Experts of a small language model.
Size: 8 layers, vocabulary 39312, 50.6M parameters.
Below are experts of layer 3 (counted from 0) of a mixture-of-experts language model. Rows are named router (the router's row for the expert), gate (a neuron's input weights, with its number), up (a neuron's input weights, with its number) and show model dimensions 128-255. Each number is 128 + 32 x the weight over its row's rms, rounded and kept within 0 to 255.
After each expert's rows: a language model's description of what the expert responds to. This comes from a sample of Wikipedia text that the model never trained on.

# expert 2
router [155  82 154 108 128 129  89 146 107 179  78 129 103 127 174 144 111  82 121 195  69 134 140 150 144  65 146 167  85 161 154 121 140 131  87  80 100 114 156 100 176 114 126 125 131  83 157 125 137 118 137 139 150 143 180 100 186 231  89 153 139 114 149 165 100 153 132 121 176 180  88 149 104 136 180 138 166 160 126 125 100 125 145 141 126 145 138 162  92 159 106 102 118 167 112  83 143 112  58 107  82  83 171 139 126 126 126 144 148 134  95 102  79 150 122 172 167  86 112 144 157 112 159 117  61 125 105 160]
gate0 [144 132  89 159 110 109 110 130 121 147 134 131  68 163 116 109 165 148  66 139 126  72 144 118  96 167 125 176  84 127 100 222 132 116 138 117 131  81 170 160 132 110 154 138 164  77 151 171 132 114  81  71  92 139 141 159 118 136  74 141  72 106 161 146 112 181 198 144  91 138 109  98 127  92 195  95  57 118 114  68 102 122 127 122 178 169 133  85 138 125 207 191 145 121 130 152 115 122 183 141 154 156 151 108 135  95  68 117  86  44 124 148 115 101 128 192 130 120 173  81 130  81 142 100 113 138 134 164]
up0 [ 86 128  74 147 189 119 128 137 127 139 117 127 130 111 124 107 136  57 184 108  67 152 156 140 172 138 111 135 178  99 146  85 105 196 120 115 108 139 115  87 133 128 148 120 107  87 103  75  92 111 133  88 124  57  71 139  90 146 102 157 138  99 123 139 116 164 157  39  89 112 146 106 169 183 111 121 110 166  91 151 112 111 169 143 134 102 136  83 120  95 134 106 127  77 200 155 162 128 176 107 138 135 129  86  97 207 105 132 104 148 159  91  84 126 112 142 104 141 125 123 141 201 128 131 136 135 167 123]
Description: Auxiliary and modal verbs

# expert 7
router [ 90  72 147 157 184 147 104 107 156 184 137 114 121 171 152 133 111  63 114 113  74  98  85 127  65  93 159 118 137 142 130  77 100  45 108 145 172 134 146  88  70 140 104 125 131 139 162 168 120 141 158 141 102 111 101  91 112 170 149 109 121 107 110 124 105 152 170 163 131  88 147 134 143 183 141 193 153 107 118 116  99 129 145 133  93 178  82 108  88 138 171 124 115 107 130  77 134 137 156 101 125 139 105 116 127  69 135 104  90 183 119  75 146 170 119 155 169 140 156 177 151 154 119 156 122 109 118 115]
gate0 [100 133 107  85 163 121 102 181 163 148 140 126 194   0 169 106  92 142 158  61 146 135 166 117 169 130  88  94 135  83 149 150 107 167 125 102 157 138 141 133 126 145 101  91  80 145 102  99 172  96  92 142 129  89 129 108 163 195  63 150 189 113 185  70 179  94 134 124 140 153  82 194 130 133  88 160 161 127 130 134 110 119 100 175 125  94 154 106 165 130  84 151 185  85 100 142 139 125 154 140 146 167 102  97 100 109 156 153 138 182 137 130  98 138 145 126 152 189 138 144 160 155  85 146 110 116 233  64]
up0 [177 159 120 102  82 103 151 144 152 128 138 115  94  77 107  84 116 111 113 153  90 127 140 121 141  79 131 148 107 114 140 195 102 172 152 153 151 108 130 108 196  82 187 158 125 125 122 106 140 185 105 122 121 140 102 147 112 117 166 174 142 152 135 155 135  94  82 159  71 130 108 112 123  89  46 164 120 146 127 114 136 143  86  66 107 134 171 121 184 109 181  99  94  98 107 123 136 111 100 162 101  69 111 132 157 131  99 147 131  64 120  61 148 139 117 109 141 149 105 149  67 157  84 144  54 117 135 189]
Description: Plural noun endings

# expert 51
router [123 131 140 102  78 143 160 178 167 151 170 118 109 157 120  94 142 101  85 102  61  91 136 128  77 107 167 133  99  93 107  93 114 164  70  82 204 168  92 178 168 117 216  51 170 113  91 159 163 146  95 195  68 101 129  95 114 132  92 104 133 123 112 164  71 116 142 134 164 128 102 113 185 141  93 163 121 118 125 173  91 155 129  78 212  90 114  77 163 143 131 134 116 135 207 112 121 141 156  65 113 140 106 108 163 176 100 133 115 160 123 124 143 129 150 144 169 100 153 117 118 179 124 136 109 116 168 132]
gate0 [117  81  89 115 119 139 110 152 166 116 149 156 111 101 137 119 121 104 117 173 119  98 140  66 161 112 136 136 138 117  87 113  56 153  66 149 128 133 116 110 136 145 159 146 170 121 173 140 100 154 127 174 100 195 126  92  95 137  64 154 105 115 142 125 114 110 111 141 114 134 125 170  87 112 145 146 144 165 128 157 167 192 121 147 149 109 153 145 133 122 169 134 161 127 159  79 149 104 140  35  85 142 163  82 168 107 105 175  63 162 110  95  70 147 113 124 145 146 122 140 131  99 140 108 141 166 100 104]
up0 [156 124 116 131 144 106 154 136 135 163 116 132  72  66 108 117 124 136 166 167  76  95 124 103 157  80 135 152 134 118 126 107  88 172  58 130 143 134 140 120 148  97 134 146 144 109 159 156  28 128 131  81 131 186 147  92 149 164 127 176 144 149 110  97 121 123  97 148 111 153  58 185  99 103  94  57 140 145 117 129 166 135 124 104 158 102 119 106 131 118 204 114 110 115 160 128 113 179 155  83 131 185 147 114 189 122 111 155  90 101 103 116  66 103 168 143 124 175 116 182 121 176 135  88 138 184  96  88]
Description: Digits in statistics

# expert 27
router [ 75 153 112  70 159 173 116  70 137 116 130 149 117 180 102 117 155 153 137  89  84 181  71 183 158 112 145 128 105 170  75 105 139  47 155 140 139 131 140 124  98 166 113 148 168 128 161 169  48  96 148 120 135  86 150 151 141 132 146 168 121 132 200 135 188 127 102 119 222  90 133 118 133 165  90 103 109  64 126 141  91 145 166 156 137 152 192 141  63 137 111  67 102 109 117  99  58  76 114 119 127 157 128 196 165 133 115 149 179 127 145 165 141 141  92 168  87 100 117 165 134 106 145 152 153 150 154 106]
gate0 [102 150 103 171 132 147 183 150  95 159 105 151 137 130 182 121  92 121 143 132  87 149 165  98  93 152 141  79 166 168  88 117  98 156 129 127  62 123 209  71 148  30 148 127 105  61 120  88 148 118 144 168 158 143  59 173 101 101 124 110 119 148  77 150 115 121 165 129 138 198  84 109 156  97  76 135  98 127 146 130 119 176 129 161 118 134 120 119  74 145 119 107  86 181 101  99 150 137 137 143 165 133 149 104 145 163 104  78 104  99 111 170 144 134 158 111 170 144 120 179 132 110 111 118 143 143 142 159]
up0 [140  81 163 100 139 117 153  92  72 193 114 100 108 150  74  91 147  60  70 160 103 185  93 190 143 140 127 117  97 120 155 103 190 101 141 136 134 110 144 122 157 147 134 125 100 124 134 141 123 134 179 142 186  64 122 108 108 194 118 129  88  83 164 118  81 165  50 190 147  85 158 111  95 136 200  49 164 151 103  31 118 131 134 106  78 182  99 125 136 184 137 130  77 113 196 140 104 110 102 149 164 190 128 127 135 115 131 120 165 124 134 141 128 112 163 113 107 109 143 113 142 127 102  96  99 125 159 147]
Description: Place and ordinal modifiers

# expert 61
router [174 122 141 187 184  86 169 160 143  70 161 102 148 160  81 108 131 154 165  77 117 116 185  85 162 182 123  75  68 134 170 165 132  91  99 103 141 136  93  92 170 140 135  88 151  99 132 166 167 115 121 162  85 197 187 175 168 116 117 130 129 158 130  78 150 118 152 118 143 137 158 117 122 140 105 168 147  97 113 108 142 126 122 130 115 131 128 140 136 140 124 167 166 129 120 138 120 132 128 133 125 173 120 162 180 122 141 141 162 115 135 123 102 160 133 122 174 115  86 136 114  90  91 167 101 139 175  96]
gate0 [111 151 116 140 135 122 124  99  93 160 115 100 168 115 137 118 137 153  83 101  78 127 145 137 137 143 123 117 144 163 106 160 129  94 158 195 128 102  92  95  75 163 130 116 115  90 187  90 113 157 146 141 133  98 202 106 150 176 105  81 150  99 154  95  97 125 157  81 141  95 123 184 156 184 170 140  74 124 151 172  99 147  63  77 109 192  99 117 156  90 124 140  89 129 149  76 126 109 154 127 129 119  73 184 136  40 149 149 160 122 111 120 101 118 190 138 156 151 109 137 157 152  91 134  83  94 147 163]
up0 [ 77 116 140 150 197 101 170  67 146 140 130 179 158 131 136  95 159 172 119 108 164 107  73  96 206 163  74 136 134 157 151 153 120 115 144 116 128 144  54 159 126 119 130 153 115 136 170 126 106 125 124  48 151 134 123 101 135 130 134 140  88 154 127 137 104 121 116 111 181 132  83 100 123 125  74 132 140 187 110 144 154 150 168 185 161 110 100 102 106 127  90 122 124 119 101 122  69 154 114 102 144 160 107 101 130 138 149 215 147 110 150 131 123  80 211 138  90 106 123 179  91 154 157 105 104 184  71 115]
Description: Inner word pieces

# expert 3
router [102 166 133  91 108 163  94  90 169  85  88 127 143 134 148 101 153 104 114 117 102 107 114 135 118 156 124 150  83 151 107  95 153 122 130  99 175 103 107 140 101 114 183 148 119  75 108 146 193 138 105 123  91  96 137 161 117 155  83 128 154 147 165 145 125 101 118 153 149  94 163 157 110  93  64 133 133 116 145 204  99 124  89 137 121 123 146  72 102 146 146 140  88 147 117 117  95  92 127  93 103 148 123 128 172 128 118 169 170 132  98 174 160 113  89 153 112  79  93 187 167 166 105 161 117 184  97 134]
gate0 [149 129  73 151 167 161 133 126 142 129 154 128 107 122 116 114 124  83 167 163  91 136 168 111 132 150  86 110 112 110 100 188 132 211  92 134 155 120 107 131 255 118 187 155 111 180 137 142  75 154 126 125  65 114 112 120 128 125 150 175 143 136 133  84 171  82 159  91 150 163 144 144 115  39 150  53 138 141  85 150 135 124 102 196 110 179 126 108 148 103 151  86 156 129 114 128 172  96 108 148 100 186 104 126  90 161 150 107 116 143 129  95 197  86 115 123 106 121  92 116 133 112 100 163  58  94 108 151]
up0 [128 141 127 102 108 108  88 126  87 121 167 181 162  85 161  81 124 140 139 110 155 155 137 102 111 156 156 107 123 112 128 110 145 110 104 120 107 125 149 121 143 132  98 100 161 146 118  58 102 127 151 110  95 194 133  95  80  63  66  91 123 141  99 121 198 205 139 107  72 162  97 171 156 150 122 112 179 142 136 165 147 181 119 130  51  92 108  96 120  84  90 174 190 132 155 137 127 120 168  55 131 192 127 128 109 174 153 123  54 101 140 133 121 148 121 151 136 162 110 101 113 190 126 156 140 121  98  63]
Description: Descriptive adjectives before nouns

# expert 8
router [141 151 129 120 196 131 104 182 131  81  65 116 105  94  60  93 133  74 127 117 113 147 164  94 160 152  96 188 154 163 110  86 147 180  79  74  98 148  98 123 115 166  91 127 153 169  80 104 156  68 166  82 124 134  96 117 123 193 104  85 118 137 159 123 142 166 128 202 158 121 116 123 104 145 129 169 138 162 121 119 146  72 152 157 151 167 166 128  70 156  92  95  90 159 184 173 105 156  71 130 131 113  91 156 113 162 172 106  80 168 107 107 129  93 106  74 153 140 179 171 175 129 127 163 136 160 109 122]
gate0 [120 148 169  70 140 197 101 146 165 153 124 169 118 111 168 120 162  80 174 159 133  71 165  98  57 153 193 102 137  66 168 124 100 117 160 100 118  78 131 107 146 118 120 112 152 161 134 163 124 118  96 173 197 147 122 148 148 123 173 149 138 109 147 127 117  96 121  96 166 181 165 152 111 118 150  53 144 172  76 180 150 174 113 107  81 143 160  92 157 129 100 166 142 121 100 103 118 103 146 179 178 120  79 120  93 146 129 168 101 162  97 120  87 183 179 123 178 151 128 103 140 170  86  40 133 138 111  87]
up0 [160 144 132 217 111  78 147 119 154 106  99 143 117 137 118 130  70 202 127 120 120 115 109 187 157  90 130  96  73 148 154 131 148 126  90 168 136 184  84  85 139 168 105 119 107 110 108 104  81 162 106  98  50 142 107 147 127 125 143 122 113 117 160 126 122 158 112 107 131 120 105  95 131 134 127 128  54 148  89 135 153 156  79 161 178 122  91  88 126  70 117 133 145 160 144 120 200 144 198 126 166  95 137 150 135 127  99  43  88 179 168 139 161 123  99 125 103 137  93  81 152 117 121 114 128 135 101 169]
Description: Table cell separators

# expert 49
router [166  67  38 160 102  55 111 123 133  97  81  97 116 133  77 154 139  91 102 145 136 105  98  99 107  94 134 154 146 168 158 117  78  80 166 174 169 162 162 133 143  98 125 152 161 140 144 156 172  81 142 130 120 146 120 115 127 139 162 158 111 118 107 147  98 143 153 155  66  57 171 139 190  68 102 147  96 144 135 131 164 119 134 143 124 171 189  86 126 132 171 124 117 148 140  72  99 157 137 171 127  66  74 124 110  96 172 113 119 143 136  92 153 184  95 163 179 184 154  87 129 105 123 169 123 183 134 109]
gate0 [107 137 113 153 105  67 112  93 151 152 154  88 111 127  90 171 125 119 145 131  95 139  66 119 152 184 149 126 147 151  87 162  85 164 143 138 120 123 121  42 132 161 108 105 134 137 150 119 114 165  97 114 126 128 171 140 111 118 112 102  82 141  95 118 119 190  72 130  96 117 180  86 163 146 102 170 164 136 145 162 107 104 109 126 134 164 155 173  85  85 150  81 185 152 152 143 144 148 103 207 101 178 116 117 117 176 133 114 117 146 142 124 153 114 124 127 154 169 140  83 108  80 149 146 101 210 103 117]
up0 [134 131 107  89 180 118 161 129 129 151 152 174  98 255  82 108 100  90 123  96 118  95 142 143 147 161 152  96 145 175 142 129 129 102 132 109 107 132  98  52 120 139 192 128  69  94 117  77 145 104 115 184 152 145 166  90 101  79  83 158  82 108 161 143 154 142 155 185  61  87 134 167  92 151 150 145 139 139 109 126 104 118  92 159 140 105 129 181  74 163 185 145 111 133 120 101 170  93 104 121 106 163 215  90 115 125 143  82  86 113 150 104 121 107  83 169 163 186  86 118 129 124 128  96  60 139 173 174]
Description: Abstract nouns

# expert 57
router [ 66 127 165 121  87  85 133  76 148 114  68 178 118  57 171 109 190  91 101  96 103 167  47 174  79 125 118 105 109 115 135 114 143 150 135 126  86  90 147 111 151  67 111 149 170 127 122  63 150 136  98  82 105  75 122 136  88 143 141  84 126  97 141 116  84 158  86 168 130 140 122 113  81 152  68  41 136 207 149 159  96  73  91 158 139  80 134 119 109 151  73 121  83 102 110  89 110 122 149 118 127 130 115 167 119 122 105  99 125  84  92 163 152 115 124 174  82  89 181 119  98 182 166  81  64 131  91 117]
gate0 [170  94 155 169 102 173 112 159 130 112 149 206 131 129 112  82 107 145 118 124 139 144 134 128 139 168 102 144 135 129 153 106 130 167  82 122 189 108 120 145 140 167 112 123 137 116 137 139 107 185 106 132 119 151 149 170 173 101 137 149 103 115 135 179 201 154  34 111 155 129 120 141 171 144  88 194 133 137 169 123 130 136  96 147  90 124  63  80 133 141 139 125 153 158  96 116 173 170 156 139 144 128 123 108 126 117  96 147 156 169 167 105 166 154  66 103 104 127 122 150  90  98  95  86 111 109 138 126]
up0 [150 110 117 109 145 103 161  56 159 147 146 149  59 120 135 167 157 121 164 114 112  51  91  98 183 136 162 147  78 140  99 161 135 105 107 197 165 100 123  88 120 147 130 124 108 155 105 147  92 114 141 139 152 122 126 103  99 111 126 144 168  75 129 111 111 137 170 157 117  78 133 108 127 133 130 151  86 151 168 116 130 131 135 170 118 129 193 145 130 110 119 178 113  89 162 168 143 144 168 109 137 124 135  77  98 112 160 145 168 102  99 192 123  90 132 127 142 140 167  75 126 111 143 161 122 157 128  80]
Description: Countries and nationalities

# expert 39
router [ 76 159 162  85  38 105 145 135 183  92 150 115 160 129 138  97  66  96 157 136 117 113 103 186  78 172 114  88 168  95  67 156 121 151 169 110 147  92 177 153  97 135 114 173 128 166 149 164 124 161  45 153  70  84 142 184 103 109  98 112  82 150 121 109 104 113 122 110 146 182  61  78 126 111 118 150 151 142 214 185  63 155  85 120 119  95 106 123  90 109  97 101 143 154 106 134 113  64 131 144 133 201 178 198 104 130  96 130 140 138  67 134 144 121  79  68 127 139 132  72 131  79 163 106 116 121 109 112]
gate0 [124 131 120  80 144 115 186 148  95 123 106 115 152 148  89 115  71  85 192 117  79 103 166 145 155 101 151 114 113 138 158 124 101 104 104  99  85 154  89 107  74 128 152 146 114 166 109 145 156 111 101 118  83 105  99  94 122  57 116  94 179 194 173 102 113 116 134 166 149 172 100 158 162 151 156 102 165 110 165 159 122 129 116 184 102  77 134  34 105 113  99  60 151 102 127 105 123 121 115 126  93 131 227  71 164 116  70 144  96 154 131 163 133 167 104 176 136  79  98  84 110 187 156 180  87 146  99 146]
up0 [ 56 161 139 125 108 144 113 163  84  62  71 155 146 116 105  95  82 121 156 168 120 115 106 132 132  77  91 128 141  64  78 141 150 141 176 100 119 186 129 123 148 123 185  98 195 145 120 187  86 136  82 113 132  91 125 107  96  90 161 113 157 141 144 135 178 118 143  72 103 223 136 187  90 106 127 120 141  96 151 125 109 180 100 190 144  86 114  94 134  78 142  86  93 101  72  76  61 138 113 140 104 123 117 112 139 104  71 143 105 139 152 167 185 180  96 151 128 139  94  70 150  93 161 142 129 188 114  93]
Description: Personal names and initials

# expert 4
router [122 105 177  98 113 169 146 160 167 152 208 133 116 140 118 136 131 159 104 142 117 163 112 149 159 109 147 141 132 173 177 154 152 153  91  76 142 172  96 158 142 104  50 117 139 148 108  67 124 167  88  97 124 184 131 153 107 157 112 195 115 147 156 142 135 160 157 149  69 152  83 124  69 190 127 102 161  64 112 128 210 127  96 139  87 137 147 142 135 160 109  76 127 120 119 142 101 175 189 124  87 148 110 131 159 179 123 104 158 110 134 105 161 121 177 116 135 127 117 100 102 143 107 159 162 218 187 151]
gate0 [ 87 121 147 150  81 131 138 112 137 173 126 126 122 132 155  97  99 154 121 168 139  89 139 132 144  71  81 120 135 104 174 104  79 110 149  92 147 152 119 157 120 127 113 142 134 159 125  83  61  95 115  72 155 179 138 136 109 106 143 182  95 164 245 111 139  92 131 129  76 136 156 146  77 134 192 159  57 108 174 123 151 158 132 130  69 121  75 124 170 171 125  77 166 185 144 111 149 108 101 135 165 138 173 124 160 112 108 205 156  94 119  77 131 112 132 117 118 167  71 158  76 127  85 156 124  82 133 142]
up0 [196 138 128  76 131 143 126 125 154 129 117 113 121 113  83 120 158 123 151  63 140 148  90 120 119 174 157 115  89 123 114 185 142 142 113 173 155 107 129 129 114  89 124 115 116  89 168 125 162 149 154 142  95 125 125 122  98 123 137 107 133  90  62 147  89 170 113 139 177 148 103  74 184  99  66 138 166 192 115 164  91  72 143  73 193 146 184 131 125  84 155 172  79 102 116  98  76 121 120  99 122 100 109 110 112 148 137 104  95 125 131 161 170 153 159 153 129  81 226 118 141 137 129 125 137 143 143  90]
Description: Digits inside numbers

# expert 33
router [118 115 164 118 143 181  97  72 157 113  89 184 113 115 145  94 119 162 140  91 148 135 144 147 161 153 126 143 169 101  76 127 132 148 182 173 109 184 123 139 188 141 159 145 170 106 165 150  75 109  78 165 106 150 161 122  97 138 171 162  85 163 184  71 112 175 103 119 146  99 143 129  75 167  70 176  92  66  93  95 151 156 143 149 131 177 139 150 102  92 152 168 176  71 124 157  66 175 183 167 154 152 114 151 163  84 125 129  99 105 106 163 163  91 122  99 174 140  81 147 188 191 120 176 172  91 133  88]
gate0 [130 131 147 178 158  81  83 100 109 156 134 196 121 125 124 179 136 130 129 128  91 108 101 147  63 139 119  96 105 163 123  95 110 125 183 150  99 140 184 122 123 118 156 199 109 147 195 158  74 100 105 126 161  51 122 102 110  53 180 175 103  87 154  75 119 160  93 134  75 156 129 126 124 122 214  99 132 184 188 100 199 149 111 131 128 209  86 166  75 136 109 103 110 158 140 105 153 173 101  89 147 143 135 144 122 117 156 142 139  98 105 132 109 185 174 124 182 124 121 127 141 197 136 123 148 186 143  85]
up0 [138 131 102 193 129 144 134 139  80 139 154 181 144  75 144 186  92  99 163 165  69 180 104 122  57 151 106 126 159 117 141 163 105  75 137 137 147 152 219  92 153 109 124 101 194 196 153 101 115 103 151 104 160 168 109 140 131 126 149 194 118 119 128 134 143 138  88 139 114 165 199 106  84  99 158 174  94 175 186  92 129 234 120  99 139 109 129 102 131 127 121 143 122  69 177 138 155 122 155  99 116 128 152 167 109 138 128 110 138 177 170 104 132  88 141 153 170 190 106 158 118 165 131 102 167 102 121 116]
Description: Commas

# expert 31
router [168 116 166 169 120  90 134 182 135 203 141 158 128 125 104 135 147  79 110 139  98  69 140 101 108 143 121 160 128 140 153 127 153 185  86 148 112  83 180 142 100 113  68 146 111 182 130 102 112 117 150 161  77 144  98 149 122  91 204 126 147 123 110 110 128 170 148 136 118  82 145 167 161  77  94 157 129  95 106 133 114 140  97  99 156 143 146 174  65 179 142  86  97 174  91 154 152  82 143  72 121 185 141 135 150 133 158 143  99 173 184 118 159  86 167 103 141  97  86 124 110 164 164 158 133 128 105  89]
gate0 [ 98 103  96 180 167  86 149 172 106 114 186  94 129 143  97 147 165 182 120 147 130  81 127 123 122 104 122 138 116 110 123 150 134  91 131 155 138 141 117 106 142  96 147 125  72 160 122 172  95 144 139 111 140 138 115 139 155  86 156 154 214 115 196 135 174 114 135 112  94 109 147 165 106 125  92 127 145 126 125 121 158 129 126 120 130  84 124 131 158 138 141 187 126 178 158 165 182 111  98  86 135  70 115 165 114 125  98 124 207 140 111 112 131 188 143  82  83 121 145 162 117 189 148 174 141 124  73 135]
up0 [122 157 139 110  83 138  96  93 179 148 129 149 121  93 172 103  72  81 165 135 160 150 117 137 132 132 178 121 112 160 128 100 130 150 136 122 119 115 141 167  96 158 141 117 170 103 142  93 146 140 161 160 111  99 152  95 130 123  84 158  39 126  77  95 150  89 135 138 159 149  84  66 160 116 162  92 105 116 110  75  97 130 102 170 112 203 143  84  99  97  86  86 155  94  82 102  51 122 181 137 113 149 149 121 157 159 178 121  47 149  96  96 132  98 107 159 144 113 122  92 111  88  79  67 141 191 163 115]
Description: Relative and subject pronouns

# expert 19
router [ 83 159 139 150 105 128 113 101 114 111  79 133 117 155 112  96 141 113 148 111  72 126  73 156 124 146 103 134 161 139 108 123 139 116 112 103 132 131 118 103 114 150  94 150 134  92 141 145 101 140  63 118 144  75 118 197 128 135 104 137 119 144 164 100  91 166 174 150 144 110 180  62 127 180 162  98 106 103 160 101 116 185  97 125 105  97 131  75  93 135 122  76  94  89 114 154 129 106 119 105 148 104 125  93 157  88  83  70 143 154 103 167  75  95 131 169  44 160 171 171 117 127 111 127 189 194  69 165]
gate0 [190 115  88 136  98  65  98  74 166 158 145 102 141 109 133 126  62 129 111 103 186 134 103 208 150 156 119 190 125 133 185  80 155 159 125 119  69  69  92 110 135 120 131 131  76  53 106 119  87 137  88 135 128 164  67 138 112 137 141 120 116  86 149 141 128 175 106 152  52 149 146 151 128 141 142 103  96 122  75 128  99 136 125 118 125 170 119 121 117 157 138  94 120 121 139 189 164 141  96 147 167 164 148 116  80 166  97 101  62 153 145 169 207 168 129 136  88  97 103 140  91 111 141 116 150 177  51 195]
up0 [138  92  79  86 152 145 137 117 151 191 156  96 186 126 118 135  94 155 168  97 101 136 111 169  80  44 102 113 180 164 143 140 132 179 140 143  97  84 172 134 143 155 150 135 136  84 175 167 204  99  78 144  91 120 143 107 141 158  92 152 117 137 145 153  87 128 141 119  40 114 150 120  95 201 132  91 123 163 159 138  99  95 118 128  89 176 119 143 130 147 136 111 136 163 107 177 121 134 158 114 143 108  93  68 122 129 150 152 105  73  88 138 172  99 143  86 105 149 138  92 136  70 147  69 118 169  96 125]
Description: Proper-name words

# expert 44
router [109  56 149 147 174 148  99 138 144 151 102  97  77 114 139 153  99  64 154 140 122 130  75 114 110  79 137 123 169 130 144 156 137 116 153 169 120 132 151 107 162  94 113 171 100  85 141 156 106  98  89 105 100 116 118  75 127 158 186 169 172 150  81 121 103 151 104 149 116  88 140 108 148 126 108 150 134 175  97 131 138  96 107 101  94 172 106  90 179 124 114  94 132 173 122  82 136 169 155 147 125 126 106  78  87 113 155  88  98 140 100  84 168 140 123 164 148 119 135 125 164 148 113 160 111 109 139 133]
gate0 [121 149 111  93 169 173  77 153 160 103 151 171 145 104 148 140 174 214  85 229 149 183 127 149  89 125 109 157 144  63  67 117 109 135 119 139 120 145  82 132 152 132 125 103 159 149 128  89 131 115 131 110 125 114 164 170  98 151 136 100 167  94 130 116 129 137  61 108 126 120 142 182 168 117 129  93 139 213 139 223 128 117  61 135 141 140 111 116 116 127 160 127 138 142 103 161 126 127 148 140  91 116 137 100  77 187 116 138 123 157 115 119 109 110 117 108 128 119 170  77  94  84 155  79 140  38  97 142]
up0 [121 160 113 114 189 142 131 135  93 111 102 134  64 172 121 171  90 122 120 176 128 104 127 141 156 146  62 134 119 154 121 124 143 109 139 121 145 127 131 112 118 129 147 152 147  81 103 164 105 121 127 146 116 124 116  89 125 111 175  83 145 140 106 142 140 206 168 151 121 146 159  88 102 117 183 124 162 110 118 108 167 122 189 104 133 116 113 159 113 127 197  94 115 141 164 157 137  84 125 134 118 152 136  82  73 211 189 113 121 159 183 181  91 112 163 117 116 119 125  84 163 133  89 123  84 129 123 162]
Description: Plural nouns and heads

# expert 62
router [ 98 156 141  91 186 163 143 138 110 106  53 123 119  97 114 122  71 126 106  99 105 130 122 156 141 199 151 161  81  99 184  91 115 112  76 181 104 147  97 116 132 101  95 179  74 144 147  96 106 156  93 150 100 156 109 126 163 172 138 128 148 121 113 125 138 131 176 162 146  99 159  82 126 123 178  95 121  78 100 136 117 136  90 132 159 166 140 128 124  97 112 161 173  98  97  94 162 180 103 122 146  93 106 166 116 123 181  97 144  98 173 149 135 159 117 205 112 185 164 174 144 137  83  97 123  84 142 116]
gate0 [115 141 128 132 155 126 151 118  95 152 148  94 109 188 129  86 109 206 158  83  98  85  95 107 146  94 139 181  50  94 125 108 139 101 151  93 122  80  87 180  98 111 106 163 103 101 182  99 120 172 114 130 137 153 157 137  78 133 165 136 107  80 127 109 116 141 121 132  69 128 157  58 106 152 138 116 106 107 170 121 149 119 130  34 114 145 145 124 119 127 157 121 176 133 139 151 109 120  97 186 104 140 117 138  97 146 119 143 135  93 116 154  94 199  98 132 109 186 108 114 205 139  84 152 107 110 153 172]
up0 [ 84 130 162 129 177 123 118 146 109 164  94 131 128 100 179 139 180 137 148 124 145 143 188 129  67 140 156 122 172 157  89 105 149 137 108 139 175 113 152  67 138 172 139  98 128 158  89  93 130 108 177 148 143 137 156 138 136 107  56 140 125 103 145 128 128 104 125 170 144  93 150 155 199  94 123 150 143 159 124 147 158 115  99 119 164 124 131 118 134 178 121 155 110 103  36 112 130  81 141 118 129  89 136 150 142 144 142 118 114  73 130  93 172  46 154  68 129  75 171 139 196 121 146 151 112 155 165 100]
Description: Year digits and units

# expert 5
router [ 90 142 189 121  80 160  72  89 101 121 196 130 142 123 112 162 121 159  67  77  96 105 148 163 122 134  87 185 149 166  77 144 151 155 148  96 177 168 115 149 155 136 185 121 194  86  90 153 132 134 148 147 183 148 165 131 195 129 128  81 117 106 129 178 156 206 144 193  84 120 172 143 127 134 107 162 135 181  99 105 168 159 108 137 128  89 102  94 176 116 133  82 156  88 166  67  87 120 167  98  86 143 109 117 129 140  76  90  94 110  94 180  83 129 172 105 153  97 153 131  89 147 105 139  74 181 122  76]
gate0 [107 110  84 102 115 147 101 109 100 134 149 165 123 176 138 135 105 152 142  46 162 137 119  87 184 157 149 135 151 118 129 101 151  97 125 155 149 140 141 128 114 176  99  87 120 117 165 124 142 130 192  75 148 118  90 127 132 120 174 100 139  94 173 102 110 148 152  94 116 156 113  51 171 121 140 159 143  95 115 135 102  87 102 155 134 117 175 128 133 174  83 141  99 119 150 149 132 135 131 106  70 159 145 175 113 103 172 134 146  84 134 155 166 122 145  98 160 119 123 204 150 187 115  95 170 108 141 163]
up0 [119 146  81  59 113 137  97  56 125  90 162 153 118 143 170 108 150 186 148  79 159 148 149  75 115 196 114 107 157 135 140 193 107  90 112 130  95 123 166 155 159 127 113 123 128 146 131  94 118 125 202  82  91 147 106 164 141  97 174 122 117 103 170 113 148 155 122  95  82 137  99 128 142 120 115 153 144 115  85 159 112 105 166 139 121 108 162 124 126 135 146 111  73 100 166 129 149  89 111 141  76 165 146 150 105 151 170 109 185 125  79 181 171 124 144 130 116  90 121 148 118 132  95 111 137  98 127 198]
Description: Numbers in tables